config = dict(
    d_shared_expert=0,
    hidden_act='swiglu',
    moe_layers=[0, 1, 2, 3, 4, 5, 6, 7, 8],
    normalize_top_k=True,
    routed_scale=1.0,
    init_std_router=0.00681,
    learning_rate=0.00196,
    beta2=0.98,
    max_steps=8359,
)
Below are experts of layer 4 (counted from 0) of a mixture-of-experts language model. Rows are named router (the router's row for the expert), gate (a neuron's input weights, with its number), up (a neuron's input weights, with its number) and show model dimensions 112-223. Each number is 50 + 12 x the weight over its row's rms, rounded and kept within 0 to 99.
After each expert's rows: a language model's description of what the expert responds to. This comes from a sample of Wikipedia text that the model never trained on.

# expert 19
router:49 63 53 59 19 46 59 56 62 63 52 38 47 25 30 29 60 64 29 48 39 48 17 73 49 55 43 46 44 73 36 61 51 47 39 43 47 54 60 58 52 48 48 50 48 47 54 37 26 58 32 65 50 33 35 44 48 46 56 58 76 49 61 57 44 67 52 67 50 61 47 34 48 60 23 57 48 61 45 38 55 78 49 42 58 65 48 50 32 50 43 43 50 51 51 77 41 51 56 38 24 64 59 10 63 59 49 39 66 57 52 50
gate0:54 54 62 59 49 51 60 52 53 33 47 18 52 56 52 55 49 49 40 23 65 69 43 39 76 60 33 41 47 53 60 52 53 57 65 47 67 35 32 50 57 52 27 41 51 38 65 46 41 46 51 56 32 62 56 61 19 41 39 70 51 31 48 60 40 58 29 38 36 25 47 50 77 39 68 45 40 57 48 32 49 59 55 50 71 58 53 36 46 30 44 58 44 49 61 64 50 47 67 71 38 42 23 35 47 78 50 60 40 64 50 58
up0:64 36 43 67 39 58 66 54 66 37 47 23 34 63 58 43 41 39 47 36 56 53 54 59 65 55 34 51 73 27 40 60 50 57 43 51 48 39 29 47 63 58 16 39 63 35 56 59 44 45 34 39 27 66 52 60 59 31 49 50 54 51 45 60 39 69 17 43 54 30 49 57 60 33 50 57 46 58 62 42 46 65 39 59 62 32 45 46 31 48 55 56 48 41 63 69 65 46 56 68 66 33 45 37 51 75 34 63 42 61 56 63
It responds to: Word-start stems and short pieces after a capital initial, such as D-unk, sl-og, sp-ray, plus common words like back, Black, hand, small.

# expert 37
router:58 60 47 42 05 34 54 48 54 65 54 49 56 23 59 66 50 59 59 56 54 47 52 62 48 52 56 47 28 66 54 59 42 70 43 62 57 51 48 72 48 46 41 27 30 44 61 56 49 54 34 57 69 51 31 37 50 44 70 52 41 25 54 63 55 32 38 52 40 55 28 50 42 73 48 55 47 49 64 62 51 70 41 60 55 67 55 40 44 56 46 53 57 43 46 90 26 56 60 52 47 33 49 36 71 60 45 33 65 46 60 48
gate0:25 56 57 55 23 59 49 43 65 61 53 39 53 49 43 78 65 46 47 72 49 45 43 61 47 31 41 72 53 48 39 27 46 52 62 54 48 82 54 47 43 47 56 51 59 63 47 33 33 37 53 44 51 41 39 85 50 34 55 46 40 56 63 34 47 34 46 62 45 47 40 63 55 48 38 44 51 34 66 68 55 39 65 67 49 51 49 59 58 37 74 77 44 52 62 51 51 67 47 55 37 30 21 69 38 38 65 40 46 57 48 43
up0:47 53 41 70 32 43 55 63 56 17 33 49 65 39 52 38 62 44 55 71 36 38 47 38 50 37 67 57 49 59 49 42 38 80 59 36 38 59 58 63 60 48 45 47 46 32 56 38 57 54 73 64 57 55 30 64 62 79 47 66 54 46 67 35 76 28 61 51 66 26 50 30 37 38 52 66 53 53 55 54 42 39 62 47 49 32 40 62 63 48 37 44 25 25 51 71 51 57 51 60 55 42 29 51 62 51 57 56 55 31 63 44
It responds to: Head nouns of organizations and roles, such as University, Party, School, station, League, House, government, attorney.

# expert 11
router:61 66 56 38 24 47 66 50 67 72 44 49 41 36 52 44 65 51 53 53 73 52 28 49 52 33 54 51 48 71 38 48 42 51 66 43 62 39 53 71 33 45 36 34 45 44 55 56 39 64 47 50 35 43 41 70 46 53 57 70 65 49 43 42 44 38 60 49 42 54 33 52 55 60 20 49 46 41 55 52 54 54 41 62 60 53 57 38 40 54 49 59 52 35 50 80 46 58 75 47 28 56 52 38 38 70 63 44 63 33 50 60
gate0:58 41 57 50 32 51 43 28 53 77 44 58 54 54 27 52 60 55 60 61 43 66 64 39 37 30 53 47 56 43 51 61 45 69 48 71 79 47 45 69 26 51 57 54 47 47 51 59 31 54 65 44 53 59 45 66 68 49 71 60 55 45 51 39 47 40 52 51 59 32 53 58 62 66 48 44 38 60 26 43 61 37 58 41 50 50 37 43 49 57 67 37 54 45 67 62 66 61 46 18 52 38 50 38 45 51 57 42 60 32 42 58
up0:57 58 49 40 54 38 76 52 49 50 41 47 69 49 40 46 47 37 39 57 52 63 34 50 46 43 49 29 68 49 49 43 37 39 48 39 44 46 40 48 39 65 69 47 63 38 46 49 41 70 70 50 54 49 42 30 58 73 69 58 57 65 61 49 70 69 35 67 27 56 71 43 47 34 58 42 47 50 59 20 57 57 41 50 69 37 44 39 50 55 47 46 31 40 70 51 55 28 30 58 53 40 37 71 62 66 47 43 49 55 80 43
It responds to: Verbs after is/was/can, often participles before by/in/to, such as located, built, used; also word pieces like Me-et.

# expert 26
router:47 74 35 63 25 39 46 54 52 65 60 53 39 33 45 44 51 68 68 61 59 55 34 57 45 45 50 48 32 80 47 36 46 75 70 56 46 60 48 89 51 25 59 32 32 37 62 69 61 61 42 66 51 35 46 41 57 51 52 52 59 37 58 51 34 37 51 47 43 47 32 52 40 57 22 55 55 57 47 53 39 66 53 46 39 31 46 32 52 52 35 55 33 50 51 76 38 49 53 42 51 49 63 31 56 59 42 42 53 45 67 39
gate0:39 58 48 47 44 57 48 60 51 57 43 51 60 63 39 61 55 55 59 49 54 42 51 40 44 48 53 51 32 65 49 44 60 56 50 65 34 62 48 85 38 33 52 47 48 32 51 43 42 44 36 48 54 32 45 37 76 50 43 58 52 53 42 26 56 68 48 49 65 41 46 66 42 50 58 45 33 40 53 49 51 60 60 61 59 32 47 61 55 52 27 69 33 48 47 64 51 46 56 63 62 50 48 39 68 33 45 31 59 19 54 45
up0:70 46 79 50 45 48 66 33 34 54 68 51 51 59 43 54 64 32 29 57 36 44 42 62 47 33 66 39 56 41 54 54 43 45 55 50 66 55 53 32 53 52 36 38 60 59 43 63 53 34 27 44 44 61 59 57 17 60 45 37 36 40 63 45 57 54 50 38 46 50 59 47 44 54 60 65 44 38 54 48 48 44 45 25 50 80 61 44 37 49 57 36 62 65 46 44 55 33 61 28 33 62 39 53 49 43 62 51 59 48 70 58
It responds to: Verbs and prepositions in sports biographies and season summaries, e.g. won, played, lost, held, took, against, season.

# expert 32
router:50 45 48 58 35 35 58 54 40 62 41 26 50 41 48 42 75 52 47 41 50 46 43 63 50 59 79 41 31 62 46 50 45 52 52 53 50 62 37 75 55 43 57 46 41 28 61 43 69 44 41 46 32 30 47 50 39 54 65 42 55 38 39 50 32 50 48 41 34 44 15 33 43 56 37 60 51 58 58 62 39 52 41 43 43 66 52 42 55 48 55 44 52 51 40 63 43 55 69 41 36 51 43 35 77 55 58 52 36 50 71 48
gate0:42 45 46 18 48 65 21 41 38 42 58 51 55 44 49 33 45 44 60 62 53 58 51 35 49 47 37 65 67 71 47 40 57 56 50 59 32 51 73 57 47 43 59 35 37 64 62 36 68 54 38 34 56 41 52 57 46 50 41 21 36 55 54 57 50 30 39 50 39 45 30 62 33 43 69 66 48 51 58 62 44 70 49 29 44 33 36 62 63 57 37 60 56 39 32 42 55 64 44 45 49 40 63 57 61 33 55 49 58 45 81 56
up0:66 46 50 63 62 42 33 64 39 64 39 53 59 45 34 68 61 34 45 57 60 56 63 48 59 55 41 47 61 24 67 69 53 38 64 47 17 52 37 44 38 63 56 39 51 47 59 57 50 72 55 50 47 67 29 63 75 62 60 58 58 53 56 42 61 80 45 63 47 51 44 65 40 64 37 30 45 39 47 68 41 44 36 58 55 56 65 30 43 25 32 35 46 63 53 43 49 54 61 62 61 48 40 45 26 39 27 60 39 59 51 47
It responds to: The verbs was, is, became, been after a subject, plus pieces of Slavic surnames, e.g. Now-ak, Agnies-z-ka.

# expert 22
router:50 56 36 61 18 30 44 51 60 56 44 29 57 28 45 52 63 74 40 41 61 66 49 53 63 48 73 22 38 69 60 56 50 64 63 59 38 54 49 61 56 49 65 19 31 51 75 65 54 53 38 61 62 63 40 39 42 46 75 65 56 33 42 62 44 45 39 57 48 49 32 50 52 70 41 50 48 66 45 57 50 76 38 58 46 58 55 35 50 34 35 43 48 67 62 71 59 51 52 49 33 44 51 36 55 62 45 53 53 35 68 34
gate0:42 50 49 47 44 37 36 41 48 48 57 53 62 36 47 46 39 44 60 55 55 53 43 55 68 60 48 38 39 50 52 58 53 41 59 43 42 62 62 41 41 59 48 22 43 49 51 64 33 49 53 60 40 65 37 60 43 33 58 62 43 45 46 36 53 32 51 65 54 43 51 26 50 46 61 62 58 63 46 54 44 75 59 43 61 50 47 66 59 46 59 26 55 61 64 40 59 44 51 69 30 48 28 40 55 77 85 62 50 68 45 58
up0:49 66 36 66 44 38 65 39 52 75 56 32 55 43 66 71 59 57 56 49 62 56 66 55 46 51 53 67 48 53 66 56 43 49 38 63 53 75 40 46 63 32 28 53 79 34 57 41 53 59 27 64 55 38 62 36 58 66 52 51 71 11 58 50 35 61 57 46 43 33 58 48 51 68 52 49 43 49 28 30 54 54 24 46 65 57 54 47 32 45 44 42 41 28 30 65 45 57 65 37 54 38 57 39 45 48 41 60 51 41 62 53
It responds to: Common nouns and plural suffixes after articles or possessives, such as time, years, members, music, film, -ations, -ments.

# expert 17
router:57 44 50 72 27 39 68 33 47 47 49 50 58 43 33 55 62 88 50 48 28 52 28 62 69 63 52 32 51 52 55 39 37 55 48 34 49 58 49 66 59 38 54 38 20 43 50 51 50 61 52 64 50 35 46 59 47 56 61 69 36 44 51 42 49 35 47 50 40 57 40 47 35 43 34 51 47 66 51 60 45 59 40 49 40 47 60 46 42 47 53 62 46 44 54 80 46 29 62 31 45 63 49 51 62 43 32 52 57 42 44 43
gate0:40 44 27 41 29 61 30 34 41 55 64 56 50 66 38 47 47 40 50 51 59 55 57 41 32 51 57 54 56 36 54 54 42 61 58 55 45 54 60 49 55 39 32 42 44 53 46 45 63 39 48 49 63 45 25 29 70 48 55 83 58 43 62 53 40 64 44 57 37 33 41 41 39 58 59 45 28 67 41 53 33 49 58 58 65 42 60 57 53 33 46 54 54 76 73 43 39 78 41 41 72 53 45 63 40 64 24 44 51 34 38 53
up0:48 54 71 47 47 42 66 42 27 55 44 57 38 64 57 37 49 33 60 23 44 37 38 33 35 31 42 73 49 45 51 62 49 42 65 40 48 57 76 44 56 65 64 60 56 49 26 32 57 39 66 41 68 32 41 63 46 54 52 38 69 64 42 56 64 51 45 60 63 40 57 43 42 44 30 57 58 26 51 36 36 57 57 37 50 39 52 43 27 48 43 60 69 42 52 62 61 58 18 66 42 58 64 48 50 17 36 42 42 58 43 31
It responds to: First word or capital piece opening a table cell or title, often after a pipe, such as "Good, Love, Too; also line breaks.

# expert 41
router:58 54 43 67 18 43 54 69 58 51 48 36 47 29 35 55 61 64 60 31 58 49 48 60 44 59 60 45 57 63 37 51 37 60 45 40 55 46 40 62 64 47 38 17 21 47 54 49 49 65 50 69 30 42 42 47 53 66 63 67 62 43 59 64 27 51 52 52 24 45 23 39 48 69 44 70 49 35 56 58 45 49 34 57 41 58 68 51 48 68 47 41 53 46 50 61 33 50 51 43 33 59 62 45 56 74 38 54 52 52 64 51
gate0:44 45 76 55 51 50 47 56 50 57 47 53 46 76 50 47 45 57 53 47 49 24 54 48 85 72 57 40 75 48 62 44 76 72 68 32 32 39 23 55 57 56 47 42 44 45 44 41 45 53 47 59 46 44 44 47 51 47 54 55 67 60 38 47 43 58 58 56 46 60 47 47 52 55 40 51 54 40 56 44 29 39 58 53 52 38 63 54 41 63 43 44 58 47 62 47 61 56 38 72 53 52 59 40 63 55 56 56 45 53 23 42
up0:34 43 52 50 55 40 60 56 64 58 62 71 38 31 25 76 64 55 69 41 66 44 35 36 31 65 65 49 49 60 68 47 35 38 29 48 53 43 44 45 47 69 38 54 45 39 44 64 48 37 60 46 60 59 45 56 58 59 56 62 58 57 53 47 52 47 42 59 60 61 52 44 28 41 62 67 39 53 27 49 29 40 45 66 41 28 62 52 39 48 40 30 31 65 18 51 53 59 45 58 50 54 50 34 36 60 38 43 53 65 52 77
It responds to: Prepositions and verbs in film, music and biography prose, such as role as, written by, screened at, and stars.

# expert 21
router:64 61 64 63 23 31 47 50 62 55 39 56 49 54 58 35 54 67 55 48 53 46 56 57 49 61 56 28 32 74 52 38 45 61 55 55 48 73 44 57 47 42 42 19 32 40 56 67 49 46 39 50 45 36 53 42 61 65 57 43 45 43 37 53 37 47 52 46 49 46 42 49 39 74 34 54 41 40 58 46 52 64 47 37 57 65 61 40 50 61 46 51 48 57 28 81 35 46 68 41 43 44 61 34 57 55 53 50 63 28 59 56
gate0:44 30 45 33 64 23 51 43 47 57 71 60 43 59 38 47 46 35 45 49 41 32 53 59 54 44 58 51 52 36 32 39 54 59 61 89 24 77 31 47 43 45 36 28 41 53 30 60 64 61 62 45 53 51 55 73 54 51 39 48 66 55 54 53 58 50 39 48 48 41 57 58 53 48 58 41 74 46 56 57 44 58 45 73 50 15 48 53 61 68 51 52 26 55 49 54 71 50 34 60 44 33 51 38 63 43 56 57 45 38 53 71
up0:52 43 72 40 58 51 67 45 48 39 57 61 62 48 56 51 43 52 29 31 44 45 37 49 45 61 53 61 53 61 28 60 41 77 49 43 35 55 53 57 64 40 49 47 70 66 65 37 50 59 78 47 27 50 40 55 45 63 53 29 62 42 56 75 49 43 32 45 43 47 45 58 62 41 62 62 59 48 72 41 65 81 33 59 62 65 75 30 47 39 63 38 53 53 43 56 65 54 42 26 59 49 42 22 45 54 61 57 54 65 62 47
It responds to: Pipe separators between numeric table cells, plus semicolon-ended items in results sequences (W; L; D;) and separators like = and /.

# expert 42
router:48 73 62 55 34 33 54 54 46 65 46 53 43 44 36 60 62 70 60 39 63 54 51 72 43 59 44 41 47 72 49 43 37 58 47 40 50 68 42 63 50 39 61 21 22 27 71 71 55 54 42 58 57 39 51 47 56 43 57 35 44 36 47 57 47 48 60 42 41 64 37 61 51 59 48 69 50 42 64 50 58 63 40 41 58 52 64 53 48 57 46 44 45 63 32 79 49 36 59 43 23 47 61 33 61 64 53 50 67 46 62 59
gate0:41 53 52 44 36 70 42 58 49 44 63 45 45 30 47 74 45 55 33 32 48 66 37 50 52 50 55 58 51 40 58 50 44 51 52 51 55 40 71 50 49 50 34 43 41 64 52 35 61 48 37 58 20 43 54 62 47 45 73 51 53 66 60 62 66 54 19 64 57 45 43 45 68 40 31 33 38 39 52 53 33 62 76 72 29 42 22 35 41 45 74 58 46 49 46 43 48 83 59 67 60 49 38 42 55 49 43 40 28 57 67 35
up0:50 50 70 45 54 64 45 27 31 32 51 57 50 43 56 74 36 38 42 52 52 70 39 58 74 72 38 45 51 49 52 35 17 50 61 30 57 58 56 36 46 47 49 37 49 58 32 58 62 30 37 46 35 45 48 46 54 24 41 47 35 39 39 40 62 61 53 69 64 53 58 57 57 43 54 48 45 44 67 63 50 57 76 52 62 36 24 71 49 58 70 56 63 35 29 46 58 56 41 58 59 37 39 55 57 45 49 53 44 57 59 57
It responds to: Table column pipes and wiki section heading markers like ==, ===, ==History==, plus table divider rows and career== headings.

# expert 1
router:58 65 53 44 41 30 56 62 62 45 31 49 52 34 35 42 77 68 60 48 56 52 40 66 52 55 66 30 41 59 63 52 51 53 49 71 48 49 42 73 61 56 58 30 07 45 59 52 48 53 31 67 54 61 50 31 66 42 66 76 52 35 56 57 60 47 37 48 30 48 38 52 32 67 47 56 44 59 50 79 45 73 39 64 37 61 79 22 54 64 37 56 44 43 57 57 47 46 50 55 47 48 54 38 60 85 40 35 74 52 73 28
gate0:47 58 50 75 46 32 38 55 57 55 48 69 57 50 52 61 73 47 57 55 32 50 33 51 16 40 51 24 38 44 48 31 48 63 54 68 60 32 39 67 64 55 48 37 71 36 45 57 58 49 42 44 58 56 79 56 58 63 54 45 47 38 70 47 48 61 81 42 43 30 71 31 26 42 31 24 48 59 61 77 42 74 44 57 49 47 65 45 43 51 62 56 64 39 56 63 67 41 59 56 56 49 54 53 63 44 61 66 74 44 72 44
up0:50 41 59 53 67 28 47 66 44 57 54 49 45 57 49 68 61 32 67 52 42 49 37 57 38 48 47 23 38 44 60 26 59 52 70 58 49 49 33 58 55 48 39 51 76 29 55 53 62 47 58 31 42 58 67 58 61 74 53 36 46 55 62 44 57 68 69 45 53 30 68 40 39 36 42 18 39 46 48 57 55 68 57 55 44 34 59 45 32 44 60 41 59 41 47 56 53 41 43 52 58 54 47 46 58 42 42 70 77 46 70 50
It responds to: Suffix pieces ending a word after a stem, such as -ing, -ed, -s, -er, -ations, and plural nouns like works, services, rights.

# expert 39
router:48 59 45 46 23 50 46 39 51 53 48 43 70 35 43 49 59 81 49 53 70 53 37 63 68 50 57 41 46 63 50 56 30 54 59 45 56 44 50 72 54 53 48 38 31 48 52 52 53 48 44 69 51 53 41 46 39 44 69 63 53 39 42 57 50 45 35 47 42 56 22 51 55 50 50 74 70 53 56 59 53 68 46 53 51 61 68 39 34 33 47 54 44 56 48 62 38 63 66 42 41 48 50 36 53 65 46 39 68 51 51 32
gate0:53 47 38 68 23 72 33 61 46 46 64 53 36 47 47 35 45 46 74 68 58 44 56 38 47 61 51 49 43 36 63 48 44 38 43 33 46 54 43 58 72 48 49 36 62 29 39 42 53 57 40 53 37 47 68 49 65 54 52 44 55 66 51 37 65 44 54 51 56 46 49 56 49 42 70 55 36 32 77 45 42 44 56 60 48 57 61 61 58 68 48 40 44 43 34 43 48 54 40 53 65 60 43 55 47 40 09 50 55 28 38 54
up0:36 75 43 62 59 52 56 37 41 40 39 27 56 41 62 44 47 57 48 53 54 50 60 35 73 49 48 54 66 26 33 64 51 66 58 40 40 71 57 47 58 79 53 60 58 54 62 45 61 52 40 49 43 37 41 48 36 58 62 37 23 29 41 47 47 53 37 44 59 32 38 53 39 56 33 29 53 63 36 62 48 53 40 43 54 67 54 39 41 59 54 48 45 34 55 56 57 68 49 59 43 49 39 43 36 39 59 44 75 53 48 34
It responds to: Common nouns after the or a, such as school, village, government, album, city, report, and compound parts like make|over.

# expert 56
router:59 63 51 60 40 28 66 54 56 54 51 54 48 50 40 41 65 59 50 40 51 49 23 73 32 72 58 23 44 57 64 47 25 55 64 63 36 72 49 77 62 44 47 50 31 30 46 47 51 42 33 79 56 43 54 52 45 39 72 53 58 44 52 51 46 54 59 63 50 44 33 37 34 45 41 58 48 58 43 62 49 60 33 57 42 48 88 46 59 58 50 55 29 52 44 84 63 52 45 61 52 59 30 36 54 59 40 34 68 40 52 35
gate0:60 47 58 50 44 23 46 46 55 63 52 50 45 57 34 33 67 39 64 45 66 55 19 28 51 51 55 13 40 41 58 47 56 52 68 61 38 68 30 79 56 42 32 38 43 48 47 41 54 54 53 62 43 52 52 45 45 37 50 55 58 57 62 49 26 48 61 59 62 45 38 31 54 36 45 42 30 49 62 50 37 53 49 62 42 45 74 58 52 56 48 44 65 52 57 54 52 53 56 66 40 43 46 32 52 48 22 37 30 43 49 53
up0:50 53 40 45 53 51 53 65 50 46 25 31 44 41 72 47 47 54 43 53 48 49 65 75 53 45 46 82 65 51 53 54 51 48 33 24 71 24 47 39 37 63 60 47 48 54 44 45 56 55 80 49 45 44 59 33 46 44 47 46 37 29 43 35 68 38 22 63 40 50 47 59 63 60 59 66 45 58 64 39 47 52 47 63 61 63 24 47 45 63 56 48 42 45 50 34 43 44 51 53 54 61 46 44 63 62 63 65 47 55 37 59
It responds to: Common English first names and pieces of surnames or place names, e.g. Michael, William, Strø-m-men, Will-ow.

# expert 58
router:50 68 37 70 27 34 62 51 52 34 42 47 41 33 52 40 59 62 64 41 60 43 29 63 46 52 65 35 45 61 48 34 46 73 56 64 41 45 46 73 48 41 42 32 30 36 64 53 52 60 52 75 41 47 47 48 36 45 57 61 60 40 51 55 40 42 51 41 28 33 25 38 37 61 43 80 61 63 66 52 48 61 29 52 51 48 59 36 56 55 35 49 41 48 49 64 53 46 52 62 42 56 47 40 51 76 31 64 61 42 71 32
gate0:52 34 47 40 45 43 43 49 51 48 56 34 47 49 24 43 62 70 45 62 39 54 59 31 32 52 63 40 28 52 61 50 63 62 65 59 67 42 30 49 54 41 43 49 48 40 40 58 49 49 61 70 43 43 47 59 56 54 56 62 48 38 45 43 53 47 72 70 45 53 38 75 32 38 50 61 38 60 56 65 55 71 51 33 42 52 59 28 43 64 35 46 42 33 44 44 32 63 20 40 52 49 36 48 54 45 32 46 43 36 56 33
up0:69 51 51 54 35 48 69 58 53 53 38 39 40 58 64 55 46 42 35 40 53 48 35 55 68 55 27 46 64 42 30 65 26 35 40 58 44 38 70 59 44 72 32 56 41 51 41 57 31 40 48 39 70 54 59 52 38 47 40 49 46 57 50 64 60 55 40 18 55 66 49 46 75 50 40 40 58 36 41 44 49 55 62 58 54 48 41 64 32 27 61 62 73 78 57 38 68 57 73 54 51 56 65 47 62 49 62 54 65 67 60 57
It responds to: Past participles and verbs after was, to, he, such as used, known, released, founded, and verb suffixes -ize, -owed.

# expert 47
router:54 60 55 62 28 31 52 49 43 49 52 48 56 41 59 57 52 68 48 29 67 31 45 51 35 47 34 45 48 73 57 58 32 60 65 63 56 64 53 64 49 29 50 34 35 38 71 61 73 35 38 63 51 33 53 37 60 53 71 60 58 44 41 64 46 54 38 70 49 45 30 51 31 58 32 60 51 68 41 53 50 67 51 35 47 42 52 37 48 34 32 68 46 47 45 84 49 48 62 35 31 45 50 31 43 54 53 42 66 60 56 53
gate0:43 68 51 45 56 43 66 71 48 50 36 41 46 44 48 41 43 59 46 55 61 29 43 67 46 67 65 25 55 40 54 66 33 48 40 53 43 48 61 51 63 72 49 40 45 46 47 63 32 62 41 69 38 60 54 55 62 64 50 56 79 58 65 39 48 41 63 65 69 36 39 52 62 62 45 56 46 33 66 69 57 41 45 66 23 31 61 43 52 37 62 57 33 50 73 58 47 60 40 54 53 48 50 37 45 56 30 57 50 52 55 35
up0:57 47 47 44 40 62 55 50 64 37 48 47 59 54 71 51 42 43 60 32 45 52 42 61 28 73 43 51 55 57 40 61 27 52 48 61 37 69 57 36 73 61 62 43 47 40 62 44 58 31 37 58 36 43 51 56 44 37 49 54 43 46 42 60 53 36 50 79 50 31 36 42 75 74 54 58 47 55 69 74 64 49 28 47 39 50 47 57 45 42 64 47 35 36 70 53 49 71 68 36 57 32 40 47 35 59 45 57 40 57 37 48
It responds to: Sports nouns like player, club, team, season, tournament, round, and FC, plus word endings such as sem-ester and spot-ter.

# expert 63
router:52 73 53 58 39 17 42 52 45 51 52 38 43 45 50 48 51 70 58 47 46 38 50 64 49 63 42 37 42 94 58 59 44 70 65 49 54 69 36 58 61 32 47 31 17 33 64 65 62 45 35 64 54 39 61 47 50 45 53 54 47 50 41 50 41 58 58 62 29 51 45 40 43 73 39 55 50 53 54 44 56 45 57 37 58 47 49 56 55 56 38 62 36 49 41 73 32 37 67 40 43 44 47 38 52 46 42 44 74 42 58 44
gate0:51 63 52 52 44 41 58 23 59 67 61 45 54 47 48 63 64 78 48 70 68 49 26 39 49 66 47 52 46 62 74 47 38 60 44 36 61 50 65 61 45 37 63 33 35 50 48 62 70 41 43 61 48 42 38 51 73 39 62 65 60 61 50 55 58 43 59 40 51 24 60 37 44 52 57 46 60 48 50 52 59 58 64 49 30 47 54 58 27 50 37 22 34 31 54 41 39 47 43 70 65 66 71 50 74 65 43 41 57 39 52 44
up0:63 72 61 38 51 64 63 49 57 39 42 66 44 37 52 51 66 34 62 50 61 44 54 49 28 41 58 43 53 43 37 42 55 23 42 56 44 39 45 56 46 66 42 59 42 47 60 29 23 65 35 50 38 43 42 61 32 75 47 56 64 47 48 45 50 60 57 49 39 76 30 49 54 46 47 65 44 48 38 51 58 37 31 66 72 48 49 56 78 52 58 80 28 55 55 59 49 56 48 50 40 53 47 56 28 48 81 38 34 59 68 35
It responds to: Pipes in wiki tables, especially the first pipe opening a row after a line break and pipes between header cells, plus list dashes.

# expert 31
router:47 73 43 41 30 36 52 58 66 47 44 47 59 35 48 33 64 71 71 57 62 67 34 73 52 54 63 40 55 75 63 48 50 63 56 65 37 41 37 70 50 45 51 43 28 36 58 54 56 62 38 59 58 40 55 42 40 46 61 51 55 55 80 53 30 48 46 66 39 38 35 35 32 58 34 57 51 66 44 63 70 75 45 42 32 48 48 39 58 44 48 38 41 42 51 62 56 49 65 47 35 47 43 41 53 34 38 38 70 56 62 38
gate0:31 57 53 35 40 51 54 58 66 52 44 44 59 54 25 73 37 29 56 66 39 47 39 65 69 43 50 48 55 56 56 49 63 54 65 15 47 61 51 62 48 52 34 50 36 70 56 44 55 67 39 56 49 52 59 24 54 46 55 62 40 54 48 44 53 40 36 54 35 25 22 40 42 53 44 49 54 32 27 75 52 53 56 39 48 58 57 25 56 52 51 52 36 58 67 65 35 48 32 34 47 44 58 49 47 58 33 40 69 60 66 61
up0:35 67 52 23 51 49 35 52 49 41 47 41 53 42 42 71 34 37 57 41 35 32 54 56 77 35 50 53 45 45 64 68 52 43 60 19 36 60 55 39 47 63 34 44 64 80 35 45 55 53 46 52 48 45 56 30 54 42 47 71 40 63 55 41 47 50 37 56 55 34 42 42 35 42 31 46 49 38 24 72 50 43 53 32 48 57 44 35 40 44 28 41 51 53 64 62 44 56 29 51 44 35 68 55 36 65 39 43 58 61 75 53
It responds to: Mid-sentence function words and adverbs in running prose, such as that, then, also, only, later, which, because, could.

# expert 15
router:53 51 44 43 25 36 51 45 58 54 65 62 45 41 53 48 52 47 56 35 54 54 42 74 49 51 55 39 38 64 62 60 34 60 55 46 42 41 39 85 42 37 41 40 23 41 68 62 49 47 19 57 41 46 41 44 64 61 71 51 39 56 60 55 48 51 43 50 32 50 30 39 26 67 48 75 36 59 44 44 40 71 36 59 26 50 55 28 63 41 48 51 64 72 56 69 35 60 43 43 44 46 51 39 58 51 47 27 59 48 72 47
gate0:47 63 65 43 33 51 43 64 46 41 60 57 43 39 68 62 63 49 39 49 64 32 29 50 47 68 51 48 58 53 71 29 54 42 78 59 63 54 53 55 55 54 64 41 34 38 40 56 62 52 39 55 55 74 48 47 53 29 52 42 47 47 34 32 48 40 52 66 35 34 31 28 53 50 48 72 48 45 67 60 64 41 45 48 44 68 49 24 63 54 54 42 51 44 44 58 62 59 53 56 46 54 36 71 67 80 48 33 60 47 42 50
up0:41 53 63 72 41 53 46 68 61 47 41 53 52 47 56 41 60 57 47 51 47 63 39 55 43 49 61 63 49 50 44 49 73 50 68 43 47 61 54 55 46 73 47 62 50 30 65 73 71 63 36 59 41 38 32 49 45 54 46 40 46 39 36 50 51 52 48 58 45 64 54 32 52 52 42 44 36 61 57 59 64 33 68 42 43 61 51 25 42 65 43 60 51 54 32 46 61 49 39 53 35 44 38 60 54 51 46 50 66 69 74 62
It responds to: Numeric pieces of years and scores in tables and lists (19|55, 17|89, 200|9), plus States, USA, II, million, and country or city names.

# expert 45
router:50 61 49 49 33 39 52 51 45 49 41 39 55 39 53 62 50 74 50 39 46 57 47 65 42 48 66 35 39 56 56 49 50 56 59 68 43 60 42 74 59 27 59 33 29 40 84 65 59 33 46 60 59 48 47 39 61 59 65 55 36 34 43 67 41 44 47 50 45 55 33 56 42 74 40 56 34 70 52 68 40 83 47 64 58 62 69 20 60 40 32 51 35 60 53 79 49 36 45 53 43 53 48 38 56 49 39 49 54 34 71 41
gate0:70 59 52 70 29 44 64 52 45 50 58 46 63 52 35 62 45 62 63 73 29 38 35 64 56 71 55 42 50 68 50 39 37 37 39 45 38 42 47 48 52 59 49 42 46 48 49 55 30 56 67 75 63 26 39 41 68 44 56 67 49 71 59 52 62 44 62 44 54 57 66 47 43 50 24 51 79 53 49 38 76 39 66 48 45 50 76 29 42 62 42 60 47 46 54 50 38 61 43 43 49 53 74 29 55 40 30 44 46 56 59 49
up0:33 45 76 37 56 49 59 64 60 59 67 59 31 38 38 38 60 38 42 47 67 71 54 51 54 34 44 53 46 38 38 51 34 59 39 53 65 38 57 44 44 34 40 49 54 51 33 45 53 58 25 39 31 49 71 55 36 61 30 46 45 47 57 44 38 32 31 39 40 52 36 59 64 40 46 47 46 47 65 50 32 42 23 42 55 33 23 64 53 51 74 63 57 32 29 58 51 49 55 47 35 30 31 73 71 67 68 51 68 60 50 54
It responds to: Word-final pieces, mostly plural endings (-s, -es, -ers, -ans, -ies) completing nouns and names, plus States, League, County after United or National.